config = dict(
    num_hidden_layers=8,
    hidden_size=160,
    n_experts=40,
    experts_per_token=2,
    d_expert=144,
    d_shared_expert=0,
    hidden_act='squared_relu',
    moe_layers=[1, 2, 3, 4, 5, 6, 7],
    router_score='softmax',
    normalize_top_k=False,
    routed_scale=6.09,
    balance_loss=0.00434,
    balance_bias=False,
    init_std_router=0.0291,
    lr_router=0.000663,
    vocab_size=2605,
    norm='rmsnorm',
    norm_eps=1e-05,
    tie_word_embeddings=True,
    optimizer='adamw',
    learning_rate=0.00354,
    beta1=0.9,
    beta2=0.95,
    max_grad_norm=2.0,
    batch_tokens=131072,
    max_seq_len=1024,
    train_tokens=684700000,
    max_steps=5224,
    dataset='wikipedia_en',
)
Below are experts of layer 2 (counted from 0) of a mixture-of-experts language model. Rows are named up (a neuron's input weights, with its number), down (a neuron's output weights, with its number) and show model dimensions 80-159. Each number is 128 + 32 x the weight over its row's rms, rounded and kept within 0 to 255. Numbers have three digits each.
Before each expert's rows: a language model's description of what the expert responds to; "comes before" lists some tokens at least twice as common just after its tokens as in all text. This comes from a sample of Wikipedia text that the model never trained on. Tokens count by the router's weight.

# expert 16
Description: Common action verbs. Common verbs of action or use, whole or as word starts, in narrative and sports prose, e.g. sold, played, used, made, work.
comes before: "ing", "ed", " to", " in", " on", "s"
up0:156164146138179115164136125131122191089078121127108161129082174065210148115131063133128039178153131148046106100121086120080195172051131119116121140107107150132084120086139115125108137128127123108071152122106113171103125169151119102104156095
down0:096123073077100151119093123166112124099088100143114133147159121138183150087160150169141150132079157116110114157223144123112076180115096112154087130133145144211151105157057130155104126110129123112146095093123102110144070097087126129087146118
up1:144177108096107143101064108092038139136115150194084189156185093147197075097120161112125152121109161106140089129124137126130103127101117140113131141131117133147211081039104116114144147101067088123128161130146135104153131190191090138148142064
down1:117115119113154138139106104167146103096128132084074147084133124150107084144095078111108166156113100131182192159097157128140091146196133151114080113099112099117115136207114121171118139078092136110114111064159086095153151127077126122088136155
up2:120135138108098130109127148139113163067097126166058138126140103108155075075015103156160061062163097083124144089136124087104068136162158128126125140080118189148058148077195087088110139092115166142146157177076122070120119107159094130083160083
down2:153153178122134098139187139149127120090109088052116158178152097101166173131121115215089074140124149128148131096130112135135086177136118143085166094164133168104133086135056184141120129095110143117099136099146104076118118132147084111088084069
up3:137139088125200089113167078105161136089133152128147139124142133153147121108090146106106116126169091117112163165105133156151202130117139101124098104168122151162166105103177139096112129132134112174148142116068155120102028076141124092054116076
down3:151106044129123085121121098157128159072110166089165078084144101108167126120104132078180126128144198167174140128118115145117069136185125070185085110085114130133109139135061147169155091103080156132164112197114123127155174056086109155171098094
up4:155128176070144123222117151137066168096104137074118148153136172115165163155171161132101114139127168150090114114140122074106187133123096122154058139113154115156148117087089149138069119143150163119118112127124108100108166092127133154088138081
down4:185090115072128191150130147164118133173081108128150153122124107085164115079168090134142083113103188111086161124169120137070107101136108083110155088137164173126186155079098165161069179120110197159117100129191064127133113100137119117097085129
up5:096168187183116170118137096075112074127150220136106098107140130128122113109075137128120117128120139183096134151119119142217181076068129090113080116131126175082150103081103123164092107124174100209089117163151117158099115127108079154165114170
down5:153103081221102139166194154174183091174157165151133181114125106133142131143129134092165102136122130150154132110127072133136153145105117131080138136082083133088133132095191101110153155169175130206089152095125097154105090100110104143136146118
up6:057197126154146142083122115163095138108122177143158119170134162140156157096149139111070141147188129191157133154042112072117143151040075157143104115127107126061201118128161138150157160112018160112116132135072122153138168106139156150139134158
down6:134118106133170145171114116102110153075081200163130130106147142133111146108107137155168114169104113183195209095150115111091097117119112178108093172103098076086133129169096163098129131061137131159165145167096078126151150118129161179174119131
up7:134036145110116167162071153108062124118082107137063130105099148059109146146126134107141089162140147072112133046145063148146105114105113170082108148082147152125162144190123133131118147176129122092128139136189147084151191144094155121097125095
down7:127110154165132190141100118107116141157128091173130085159118126138149114152146069092129111130075213108151137144125079162137106140114143097138212158112161160158087122139085074123108123126168108130171156199118137152118122099139127170174156116
up8:112142112118109104151142109136055104087096119197172135116082179101093115108138152133114159197141192133154095169152090129147091122182157079148152145135157111128059152137128142103126129183125210139120116193071119145091144216112101156158067121
down8:116153147123146172139134092092063125123183133210154119106159092150077162160139108196164155195048149132140186152114153151089171115151142098145162160091143123145121149136112144142158115129140073153141152137120095132154114118111106141154171133
up9:180077105133121113111162058074014134131130160106130119118055159164163093131104111125119094133115068147080141179071175085098181191125124127198077075117125177112130107174142110132167176151116156130136094118095139101161157080107124115118115092
down9:132095093151093156116092118154142152120141120206149090107159158196097135132139067124131124129052107048207136116099167131115123096088095056132119121105171112148154118178196169098125123132106094108117137145111086136137119172149154088087172092
up10:154085130121177134090143142140100144143100155152202094126176152119167117120141155122134164139092129085165122135135165110143132159185151128137152127135097145146170109066136121149120140133170183103145092163139159155074135142124073135078161137
down10:103139081155120143129166184098106110102197122170161184086151101139136136088146148187098164194076078105119175151134158114102092083106130163133103071132101130159147118128148113081124121063115097077115147172112124143216126158056132074127148178
up11:084164120106115116098121130183156140149117104107115072175114107105100169124129121098146158135133130083073151100106092148101145150072109061118150162099130146089128174188126138114169118168124204188061132141116178153082126120107134192135155167
down11:099102104101124126049109059134113135111108082143114087164067122131135139109157110066165149141087112135200181150164190145130134110105167160133091068148183108132127092130142146143130105083174144162147075135161122102172125098044124148163107193
up12:146152132167096101135110150116125081116129096135143150135125132172142078135087152138158111074119133113101151093161206189083153142114068108104102129109080115094143072151136105150126098124068147131135187034082096135163108114128128150114131107
down12:149160121105109184168110102150078052135142080174134066110089146203123185184155091098168152113081155103127150207152074127150101093144134085141160065090164160143124138128128127162151147114102177130134094116121082105149107115161108102069087115
up13:106130198151105107166097173135147127149112173124154119087131165145133025193163145140134088123102014104120088126166069156139087152190181129101120159088123111176085129102112104053183135115172145144103144134143116100172135153096125165153208121
down13:127079135137125124076129150183141183166157115091098066104144101133107130127109148098114134084133162151148127137104108041128092124136049100154131089128108155199105133155098092128111137111138099138116097103086076122115049068116090171107115141
up14:077109142098139114148117172093112147150126102110132148141157124095089122146131118154092114111158080191148103132079116129087191104167124143105123084139137092126119102138171137113097132071151144095108157122141101157123125113207176140133167086
down14:129099119086087169124172120115141095139071122174127181103198185138166064152146107179118086141098124116111113074102104115134154060124158098143121080146119139153092201143123100102079165164127135133136108086139056142198085118142152165118160092
up15:139143119086133166154102121104131101165122075145112135182082122138075108168125115114150120130162144188159147161139131187155113059136107127058153174115141136135123159103170118196190047144095102065098097071093137123114140112112177140159099129
down15:119184161127136113084084169090211103180122121143066165148114142132166127161105116155084061167144098112138194134147127053170101123119131148148113109136131153158093152175089066155091166118094082097162088116105100175161146162136157114147109076
up16:124139100145134051142138085149132170082104116158141102188093066134092129066115125114154079143147115135104132129151104135087175091084144125125161158115032163123095149123103135174131130136130090146129119173103108068063144101205187150148128150
down16:111143164113168160127113081129114144100163181144098109162128121157149109074160088167168084166070121182172212092137157063125079125125162156101122151132114147075141127158120110107086123080131066153093091175080092108111091109133181160108090209
up17:135132113139109101128097142093113134141120152103148105167101128139103159165139130112119096153179132084151162122129157161095189117093164078198120157095163159198117194097137077125169125125102162129136110199139200135132167112111071130157181162
down17:086145091085164152110071122065118065162194120129135198092102123152095198141112122151108113154096146138143173159108152144117119142167122177075115160171107181155157113079160155179088087119118101175159118145119171136180084141086151109116142089
up18:121162187177129153118127110037065126096080147123186154179103124127094124101143105142131146089100118082091122109113149176126103136113130124114124137153088152061139106098113124041135150156132106096101133095173130077111129139099074060116149099
down18:063175116204094150157128133131119104150104109116131089144111151120136143169162108136133165094189183133114092070096141149155069140183118152132215151117172174139130118128104141116146116052167063153144124113140148100090116145139155130163138082
up19:154102151137144088150175117150088067156119150132138164137158196111075084059151111157099157145144127142162094094089106159110185104150116155170063140137132133141135208114143161106090066126148151101129129130107118158151135090198110104046142089
down19:091152124125163074121098117112123136112069122181111184113072087157107136120172037157156122072078149173159199092114099133126113109091055148102150139156138138105060114091163081136189158130112132125176124094121142126112186113128159069142145058
up20:080171133108115118132124104088162100080113206096150078105145150110109145131108175123109167137121141103095083154168129131159134158121145165107090195032117164151178103127130095202163148140144181184100113113126143077112105073077102134115140118
down20:122113169128099117163156151107153151111134098111062168115185091069136079131125120154129161131055137109168128131143150156102075123104133125088191094065106093153032122096113137129165117148134138151129168160099097157107164090156185128105071120
up21:179125122090121148066083155171108071073113118071145137131161104158186064122114123122162142134130181111107148098120110103107139051166137147167134212097140139157173087135175148138118149071070101125146110125134112133169139098146123145152129061
down21:078173170168149103175132183136130072136158123109118093097127087172129128141134071171148160086116162140121132119162133125131103098109106143159130107137190133138149147075183091103174167076134119113165113091130178086109111109101118058101116181
up22:129085175116108081137137122133187135093111123149137143137089116100136053133109147146155153167130154120115107084122161091142180151136170127156130119059139129102160167118124120135133130099157190146132102109119199098090181134135104093151111111
down22:176179135133149156127098139072127201108251089110104144061151149186129109128148113077125174143099132100176154107098120124131066059165070069114109111071115121112087146172100113095074103107157141147155162134103107110093126143121161074114133118
up23:107156160142129056089163125093124128104117095104161137105120118079127136156051188118124081092143035120126131113145131104100101088143164108163097136089134152138126114097109145097134180145099121117058094145119128115106135118140150108137147088
down23:122124140129156147131152112091151142154150151102106072139092139199146130105120126171130139157138197113078094148107097138082150091168116092165183113151145141129113135172130128086115139084121111146163095117106127100155126189091127094109079143
up24:118099101130090157086141183117159099107135183116165067124142165091124111144147144120118171144147163146146093114151133124077183119075154105107133159124137132153171143174150159150213152135150137087167141095114161094127154160155084170129102092
down24:084132131140089140116128083104189112125124111122116091084207139132135163041088134142102165100143190097182169150148137133168136148134108139084150093154174129137131168094100090086143147170163131186132121180194102139116151102116142160133050104
up25:136091191156138109147136117167049091093120082150141135120130125098158062101114147119098125123115111201092147052159174125087133126114127131133086097130084112091158122155139164150112061145141128100127176191153133129148122113166175123094109140
down25:147173137121109132141134103083145110069141138090106132170114085136137133179180147122100160172135216177165201156087079125128160114073078124099127107100111160066181142138145068129145134092148118148162174108170147053135117151088136089107129172

# expert 17
Description: Mid-sentence commas. Commas after a noun phrase or subject inside a sentence, often fused to the word (ation, es, al), followed by the, and or which.
comes before: " the", " and", " which", " a", " but", " including"
up4:167157095160111131125125130116100153079135029177094132131149129122166120079133163125094127041105096186100105135110196096084122131114096155109159149138102186158186092081131147147179082162148126104113139091110156159136128176101138077118131154
down4:105119140151165120118143112146108131104163188138159148158161120136205128135132082059117193100126094165130148121099125167078144088172126151096111086131161130132152187148113143120132143048116134062169117077148129118133107177097155106091060117
up5:108135159148149154163106142061060088131130162124127123100098153127158114093036160149076157148119118143140086150134185187107114139125074126129114187110138127100151177168104154121111106136143079140148119159107089146130125121087098157084113098
down5:157090103103100111140166124096162128088139096116166138183120166103100155118097140074094063162164159118174150074146085183129122127121201121105090157155134097139131119080185148091174081117150108131147138073165153183118129154134099117149162104
up6:085144137087141156051099152114148119124111146121113121222168140106199056155122107094081192149185106136158127183095094117130120051147138133118101110127173162117168097082141132096137152114099113143056215183133120158109047186113128118114130050
down6:093124188124147117059104138147182084134155149133157085145153095130159106107097116108140038130097087117176122125141058048072085106163142131144110133091135127127122099121127079118064094112176114147144133146075143116147192148113181132083118147
up7:128124144151123148127083098129100055107102108165108097102097150044106144136070091103114140158133111146112118069107123166087138179135138114115095157104122142130122137183110138079133071117173141103070125081176116122108080130127119077102074163
down7:149116109119150134112126168093160104065147116072144151159133127131140143176123122097156120164050132064170194151123088138141076150110154092136142102105101136123081115149152074124178131194133176242159123139176133153128113075146092119134152159
up8:087165124091091123196134102207154108099114117140107094126173166185180127158148152133113159172130147120104099083149162018146104118104141108110165171121077091124141099165146136166120083178147136115155136093185139178072092194170153102139133117
down8:091182149117173140176136093100068115151165118091122076150048190178068154122126113165173174126163150108083152177177113070083120092163129121169168134116138115058097100143085106144144147118128125162129118121163139092154123172110111096182149135
up9:183082084128107115115100045138066153117109120128134111144123146161162096116149150130141122125097090100120126118059152097120116126135138070109124106056156170180138137147191145115134170128139112110170185121124202111127062120092113124178118100
down9:087138125145119166111118131120173157144144088116137116121166111106153086149098136130144202124082073103129134124114153094177101156150138089130078086080127106191165140088174123172178175143143124148107153148065100144114184109151194136076134202
up10:176113148088157089115145082171103148150109136145127166114154160177150099062103140082148132020116110172155123097138147126109190128192159091124131121121100073123154099202126110059108102140218169116094105163125119151124102124136100131110115123
down10:130115063142166130094153052076176101109150088146100101134108149125135185116148194093097144154103164099107163168106061098118170104097155079129133131101181120110143182075097107157184075128163134125145113143166060176184137079127145152171135071
up11:150162156099189096145132105166155100099101081127183144080106150113134108132132153101143177146136043089066114121110109120143138145131129117102181133111155103104118115085153136161114119132112117086119130086143147105136123129110125075128133139
down11:128160096094080124083164106144118163159148089145149122092170119092150116127196168091215148166093085110175178081100158039112143144103114150181082120158182109095117116113163094155082148122138086176118103153137111089174108163071175137122144150
up12:122189165061128117140079124108153129123107148133114190106135092185091131124075138143161105158159078139123177182161151191111195160153136169199115151151165131153142120194126077118147148159125183106166132123185119130139092110121076125119155112
down12:148156099158158134145170154100135128145155176090074106149106140091103102153142091148100143121159160154184163160118062117126163089187125175083116113160149075101130117119146152092156132073100146095115102127095090117156132140115174098164144136
up13:132176105110155123086099168118155076141090110077115174107073096140141129171132166115129165125145088089107170127111126174104151154109157088101157138177150124153140137116206145151119086141156117091095135110146102173108096143176063103113092136
down13:144081031100137158108139108144122155148090155159130098120115166111091083147122155116080109140111097125162104087155125135131168123153107130164128063114142114161089151184105092133173091213131130137126144144120099144149158128133070147141133126
up14:101141141161176161116133158171130148178135101108069138110170105113082138156126103081109105113180091111160137105147145083101163129184142153162134097143116130133120094210109142113136036105107113096177115168130088094171140091151119183174110142
down14:099129081110109175104162168108133095115165110089091161112110057093121115114186130212110124174131075068080182136120104174139170149141111125208127049145142142126156102133144142118080109134103109136163152155117101098130072181092103077143152136
up15:091114130134089112165108156130219080144109101116175190221113098114100085185096156119157141098147113137166114133124156125081123168149135168124147118082105064098130224164138098120122143181146075120109116121137145150132150169145125172151165146
down15:123151108136156165165096148075127192192115161107134122155172150134188103154104163096105079108130153122201131125136157126183042155136111099107100111168087127109156114117098122138112166063068147171124149134092101126150100144091105085167158111
up16:172073066133072148148148108127150142134112183125089108132064133119142126118139098131131089179145104142087128163148121120077150184114146118149092067100067103135098219161138096114140078187114125057129162076142141142143076114158156215142145072
down16:113101131074114070136099168127086126108149066136095121168065134129105160156103226093105100168136105121159111143139171083110106158141147113144057099083133090165102144127103169114119097119127114102153146114145070138146096169060153172141115132
up17:105125101156138114140138144167108123111117151129139153124135196125128147050095169110059115120177085122125114179151128121085174125106152162105124181063110174147110131076148108154113148135163101126151195126143113169143145196140080166122098067
down17:076122086096107130122098142068103115083155170175150123104091134170091142062117150131078085190105161188147210141177135156076141141107174107081159093139127158118125125153140146113184134108162096129150149080126121136147143080135131111130092115
up18:158100121148100138155152120142198185128116081111125066127091127120137170136087111111117153126140054146101119145134188199081127132133145143098137128113103127143094133081142211123148053140140093102121115105111126050115161143165133100172158154
down18:148130110071090113158083099114190147136143159118127139101152134203138181145113133164139120147161179174099123121124123152099130145079158142159093105109111139144103188131136092141102084168172111172087124146121151115197109119107181084078124147
up19:145105133141105097140183052133102100102136123155128147126173201088206152095120145110118163125160123147071065157148142126111180059161106121150105120118116141114116094216203183148144128115131103132098127133098111117147142136123151081142118131
down19:107118121070123116081076128123168109195206110164125160132151064126152126119111064135151171103107135134122188116116108139070107089137111211132180084130152149083084137150111098158130102154102105148156093111113114162100082114121201130099041135
up20:103143091148101130125132074122182166081127094091121123132144110132136126126065173117148084157141148098124114130137108056091178154118162114093097189096135147111157178112114168157124082153183160187114132086135158157143075104160138107110149115
down20:055152075175096137077123124111153126138120151114146153130193135145107101127069110117076134156111169150129152164167118151161155176098154119118151144137133071186144145097057186158144083086134178168143120178130127167126121095144093200155087125
up21:139148130096141104158188141118136145154118138093164092106184161153132084145142158147136124150095175061134160177132120143102138119117128080151061183167119126178117137088168122092155102127082218115071092176141132099096072183148161154158104096
down21:099162096167107123181140088128142141122174167148105097103136136124192191132204168115171105132094159142179096152151148146130123112122114148087149172184097171129089120173139107112175079129087113143138093095145154088079137156149130114148102064
up22:058089136096105072096087076151149149159112109089176118088076117131164153138110180111142146137135089043131166080131165147130161138095100064159151142063149154140116110134137100176098107140134197143176124137128176132110085097171055120139108137
down22:106111137158138199094101130137146157136110106106086105161178112194114131195200133123060123094180126153147138102072114127145144112111132120163102203105152090147108111125156079096109179182140084102107090168123073137100116113070167123113141142
up23:154177199142144119155132125102139141081111102109123163195066128164117149083139115181130106148149092180110097187159108140134141159149239074144158171091162172139105131076189099166132124114118144152108153195083116142113144099141123190140108147
down23:126114125136161137143100125170163042156148069148171092085119108101128084142115121149119067138099145086116085147086120131148142178165137107129140150052160098173137134105140087129097140095158077111139151129121139133143142141102163135105115166
up24:052158122162115138117105185114109112142141109119116140122151161108124108140139107176132096108113166115154137099113206122139127112133109149171121141134183132118079115206101107190186103122120107119120148157157136068172094170124191130190147036
down24:158171170122161156153120137108175108097189162035104148121159161098149100077119125131098132153178118142164140150115158149164073110104153123153161123148177120116061089159143097194081140150151130119111118201191078060160087124127120115198160088
up25:176110152124128077153162116154082144126122109129164123128120155143193131136113158129149100138141154107188074118161196164078184156168112168093130117143118104143136133159147167145067081116106146064104130132136100085142157149138181155150077088
down25:210154151121138067166132140165146103152114137151128119082155151126121091185122070165127186082207119169098134180132067112074151098148120183075132082160136095090150159118082196124115138155186098089102141096110111119208142112140123113136112119
up26:155068154156127104125104079179141125108098165152066139182184126139060121122103108136110108130163124152072120149106152113095166107117170195099157096054145151163084168146147141110112182148129099111134139099164113129166094152101147131170089155
down26:091118093099151124104137085174122064160125117123046134122129104149097144155115090165134132136105080179160172132132172125150132097177122173165152084143112136180163149145136131148155144057095123130123061110095121118165108193073162092118097123
up27:138154082108141113059120104118178159162092161145178125157146103130129114106179189146119170097145124099160111119115077135141112161108147079075143136116172121182094135092127133084117128178123159125096133084139160107136159123089076147097102108
down27:097106152116114129115089118089129152099164089164141138143091144195115171112102140106138128078074153113151113152122071202086071116132126136145109117184089088143094108124097108209116140104159094075120106090099130161164066124165135134139137056
up28:070116122129166192082119141151117135106104102170120146107105202098074146169090156106089146097131134139195141101142177110099127169155135179120171140093112104148115096208104103141085156171157103149099125137137106146089131106114187087146170097
down28:150159103112133148161144146132107116099149139124108083153155154174154158148120124172165224151083143166092112127091097162147046131094108120118072105126124112093074066166174079128089177136101115189132082127104102123152104141140115085183108117
up29:144151160163104107100165085143136140099117139139139136136091180104058123152124139090108116140149135188100126116164117120130156088124087131133157111107134155183167159161112107119192135143137107070124098139091123105181134174171138157059119106
down29:071083126156164061106177099131168131115126031145088104093171070080140104115087157181116179118119114174147086170089104096141137132181143144168144148165123137148179136091169119168100113103094089124128114128049062180122086152114149167080121164

# expert 25
Description: Verbs and participles. Main verbs right after the subject, especially was, is, were and been, plus past-participle endings such as -ed, -ten, -wn.
comes before: " a", " by", " in", " the", " to", " on"
up4:155119139121104131081131168125115185123110135108045115142136153102120135094140081105112117120163186084126098130104158123180126151142102057198136119164131173158155106069113109141073139150160131134133166159101130123177147123124095157104202137
down4:141133110113095091141099136082118137159131145177121131129121129109139123092114117100050089094086133145102115107139116093129101100110163102105161118135157137096091133098091123164133083119091172128097105104208138122131180186133131124075094120
up5:127094110140118112123042136135162069125125180137087105165194109145103161102101150151112094179137116107093079120071149120101128149118113159138084114117121131145189178108136095121108140121175108102164164155163144069079119131076108102107169138
down5:165106146161110126141078170180145100136103125160101169153148100156083139140106084101078137099134131176149100160130106129163104141169115098135151157185171098151168081083119111056173158136160095187118143188144107122113108076102101114116196123
up6:173100123154113174125077148132155086143126140126091134152147184122155125152154189115110117135125178127140126200132144095157135099105124108070120109066086129145150110118153099120096189167099104110146100147118121141089075185120094124130093071
down6:180111149141116107169165130137128146093146152112089127185173138146104120106062086135090121131082168190142066111132127118088153166152172106125129132114135113135094184085096123159113186119081148118115062133093127177149066223192130098164074144
up7:151029113134127130123127121105100104132106087081104147172151150105150113098169190112092139134134123184088177118079081112130124157139101051112087111137109158106147124113156165126119136098088147082107170096191123187084140125115098117109148067
down7:111136206087092154133178149138094147080204095138161128111162130200165114108089146071117135115077149104119135129154114166094161090128110118112087142144092163126122162105139127217157158124106182146194135129158119138143145123168117160100108121
up8:125142111115122161131120113152126096135104078181195117095131140145186156145143213144130096154143114153111102090178177092192128144138139068111153178160096103123140127084129076123161103183114150113144133208185140122090151122125147114145094124
down8:098127111147094151176132095096129103114192140134080077134135147058155137129120065111132140093066143148106139176130193105134104148160090139111155104121056105131139118103105137180137209088181090144123099095156077106190073145137116082149115066
up9:159164128117114127071104112172112080045141098112114080179166156153104125128067081164157069173109161158152130197138114147142140118141133081135143078146156184190156162108154087157106058150128103160151128145132110126145114133061189143138151110
down9:150145099132169151084122146166081106069132125130160127082132124113097130136090082171121132133138169102145135145135107132139136116142176086083169147177121113094134167142129129125152024114100101122072074187087145136133104069089092155192120090
up10:077097128135083084089150145135129094150128158169124139097102132189126152156136097089083159097092112158138134151239135111095101151138147126131107114209131133162184171126139099152108112139212128090122126122117137137031141163103140185155173136
down10:226148122175108098167122075081104122119146144144162189136172160147132195099138079198128120132156095123141119092172147088126160102106062094118129139111061087096141189134135129116150155117136178105128088135148098095143079118120000131116136122
up11:194155116179175147147140131187168106089127104129062100136107154110166154102133115164133128227157125115065076109130143133091191199085124131163131110109139137097106090105105106116087124156130172140058129143123169064108119117160094115141120109
down11:132177119123104104114154148119111147144097104053158087083132100068144072148127143119154143162137179092146178088115113126102101200071178152139070092087131136166067100098094170168083108140126168106150076142173119121165121210086134172126025116
up12:088165119109168120164101109110147125082130153126155121122166160129057129086093170152155135097070121101168158128095151208112140155126141121103145074149047131104156086157112142152106145147129067140053142080136120095138099079098111089117146088
down12:104166114171151110163154119103127128089206134158127086143093125126121195145150110169097203129125178105143153104132093124056179080115140159146157060179034147126114116127119140139109136148091115107147109165154167104152131158125109093137108104
up13:096155120158152127170161208116144154126064169110167122098121115136104142144132095152077101118039052141145104146129124113080133164120190167133109087093145089140140093139163127094186128125107086147085185081160092130164182153112157185125077045
down13:111138103187166156080155157126127044096132125079148157101142114139163139138156112174079094179089171207170094186109168073078148122142153136102159086133172105136101134176153118120159154134079084145147089106064091131157155129064094143063129082
up14:093110166117133115162132143130092184162123147106096119124134119132128128105080130100163117100143077127174151120108157121182154110163108140160101119119104190073119131174134149123084140064109119151124138105153148156107166101125110117187072132
down14:154132074139170130129128194101108099136132173132122138103138140134072152139150164109139112136114158166065152133157028219163123112117128152142089037177147135185110067128111141154136086190169128099142108100147074090161138101137114087128141128
up15:100145135095122137089148097166210133079122145116209161145093083130119119110109096114112079147114106117088117118137118131144161111157107131152136219095115153101102079159156126147128125124184111138127113094129140143082153157114143120133074154
down15:154103090079158152125153095120126146067111160118168113127102116148146116134128147118145130148108126130156123147087155123154143074144153106091117088098166113145123140190127150141126143099127166066128082152059133111137161089168196068143127140
up16:143142152102202083111104149140121075136137101114098148180095091085129115128146110139160136137157083138130126159173118142073138161197158119137157168107106092115073144070128121098158035088175111189118165145122108063121144132114134110123135188
down16:107114164121144182121158149178076151180122113121102078045128121123128129112165103121083170112148141103160160171133116129112111130142115091105128161130176100133152064158132124120144106113150105101130079152166113080174117099134108158167139110
up17:164152149114131088172087143080159144096099146151164106201063081193132143133131138143118158178152062104100145125120157147108140106145155140133146044129133115145142135059128132145144148126140193139163126105129128064170105131177164132123086167
down17:072157101157039082162121101119158126114178123156132058153087127188119154191191208151076097123121133083128134136147129146170104103130134116182116122140125128150033149130101098116103181061153077109152120128102120163134101055066152128127154139
up18:133166174180135152175103139041159051132107128143104110162099138092109121144120136170102080104087130107084119079115103137169111108173144118084144110128082151162138169133113133104064110148168086092201126122136115094162130140100111119159162105
down18:069095121110098184135094166111099146132159136071134132121180178151124135168104068161055172129102176141130107192138113122225056147190123119131149162174168121168089167099076128095143146159124091133076098135172171135169146138129160160160152067
up19:147137126081156146155136116108150083125104137152183155173140097115129093114160138138115124163159132149117086155122154110116130063130091150091140130035103091145111123158176163130187113130105137106122154139143139140136081149178039100081122106
down19:083121164125099113109134181124156120156093160169137102088116112131102132133122068167098132114096132124121111068168123172125177113117131160164147132157123192109085152137133074157146135134121114159107134097136152124109076132136137144098126096
up20:114095113114122148219187097120193082106120156142142076136147137094143123110094133145119186191114208141135085152086126148151110131083106135049107151088062119129211134148134114157075143183148148154182125120119128136103138165130103118076174083
down20:149114066138108168116117168119185116137103094093085118112163083132088151125142121127100179146136106121093165077164159135128068162089109132126147074090116116107129046098139149116123089185078122128130116129076136119109133126112166151137141053
up21:099130100106107150112119103091130112159138069109163175095110104088102126140127151094179129138138078056144128136089165093149168118136130148181097157125126128188103161164185127128170149114090167139087149174136146163125123090164145135170160127
down21:148129130120139113174096197098158124156170179123121111104106135159154098106145064181159120182080118063086138116087073140142127139102117183158167094155178152165102135160070089126092181142094120115125161099199122131154125115104120100161096227
up22:151060124109122117117145144153152181077111094104156118116126151086076139128121105125128146176121153125109163075147160106119108172119136090134115099123091167111143124149113118155120065116107165145113119097127180127142142135172088132142144123
down22:139130125120115159158188154081130149158201149140083113128144117093174153112121108160107113134128167091090113154165123165095069062102108106160132108116116143111077108132055174121181119040144134135128125100120195116150165109137158149108105087
up23:095136111114128076144176097121146135138121101138130169118093125097138131121159130141073083177160061187139148164151132090169113094152162140119141156111091110155113099138166122093147169103161137120102104134161116129130164128140150121176160020
down23:179147144147146118135125120091172152155087076132180132080057127156149124144158156143103092175134160128103121146161111099082185089113182091126176130167151130157118151105162138065166129087175098065091161135063117135116181141098170154071134122
up24:092192155125121096122089149109093132148125192125191148131095154131151128172111150089107147107120094136162109102172102134116161143120108080151131063118159088170145081155152117159087153122146113135165123120118123167091120091147157231126151146
down24:113150078146091171103114100094127137098097118100151161155104143113117074139060072121128144158114111105115113066190125073168145139134107129187163094152135130118080152087134078111134134091102105219164118119121122120047119130105175140112108127
up25:156156149079176118130147058124103149128125139173119146162127124076155125153140148129113127154136093089167082185112176133119151155119150158133111155110101082080115146114116210129092103117134181147081115107172145131145166194142128152132127133
down25:120137123128143121165195157171114088130129110130155179130137141089185157168072119122078077156138130186110098144159096110138147134084118201128116144172148076031066099175098113099149109085113164132119160186087060135149129149150106048140090130
up26:120116128160185183101075081168110132119098166164131160099110128119131153102117171153123100132078137080162101202096196166112156147171113143166160083089107159111114133169104122182171143130083104070126178139116113130113150115128069183181070158
down26:134114137101128125102150116101131160075146099164086161081124109120149160090143125109121085155094105132160170155102193125147198049169129149095123091120104112130137184138123134151156163027062117120079132138171111123131070077091188129188110144
up27:072127129049123139118089164099078141130118173135155140104065111114145129128107157117140150122101173070139110092125120151129094174132102123085127084114128087111077078098147112108111106170108121106117136126139106151165129123107130101181136110
down27:129165106123101113154067108182159163152191128141155115139131092182126182126145118122140142141143157233113098113126131096080144094144125137159155114163111108145095145162144096147147112117129142116115074169106140153124122128162173125121156078
up28:141096114150152118135113077110132129085115141092130161155187184091150153149168143125167124163106082160132127142100213125095105131073152152088142102101110091097178072139152130148222103135112086108114106123070168106106164117187145127169097159
down28:154116113123120092174169114109183146114084148167102131077117097152111091107074140115157177113140061113118153150126155130136094102116119103103166066119099135080100138124123088107140123102135113110088140130135094148076151121102148085085099147
up29:164151131133120126146218037154114105144123121120141145102152141154090127052144151127133050132143139145120129100169165154119140105124124177120122104134160142183174150153153136166111131109196104129112110116102098141151126126094193119067152133
down29:113124133207128180111120087162116094173188132132137137071162107128143076152102105158055129112101062156163165105157121162143114135183132104115144040139096081084111154191168123118124157096143102154150128090049051136111109155108097126112111159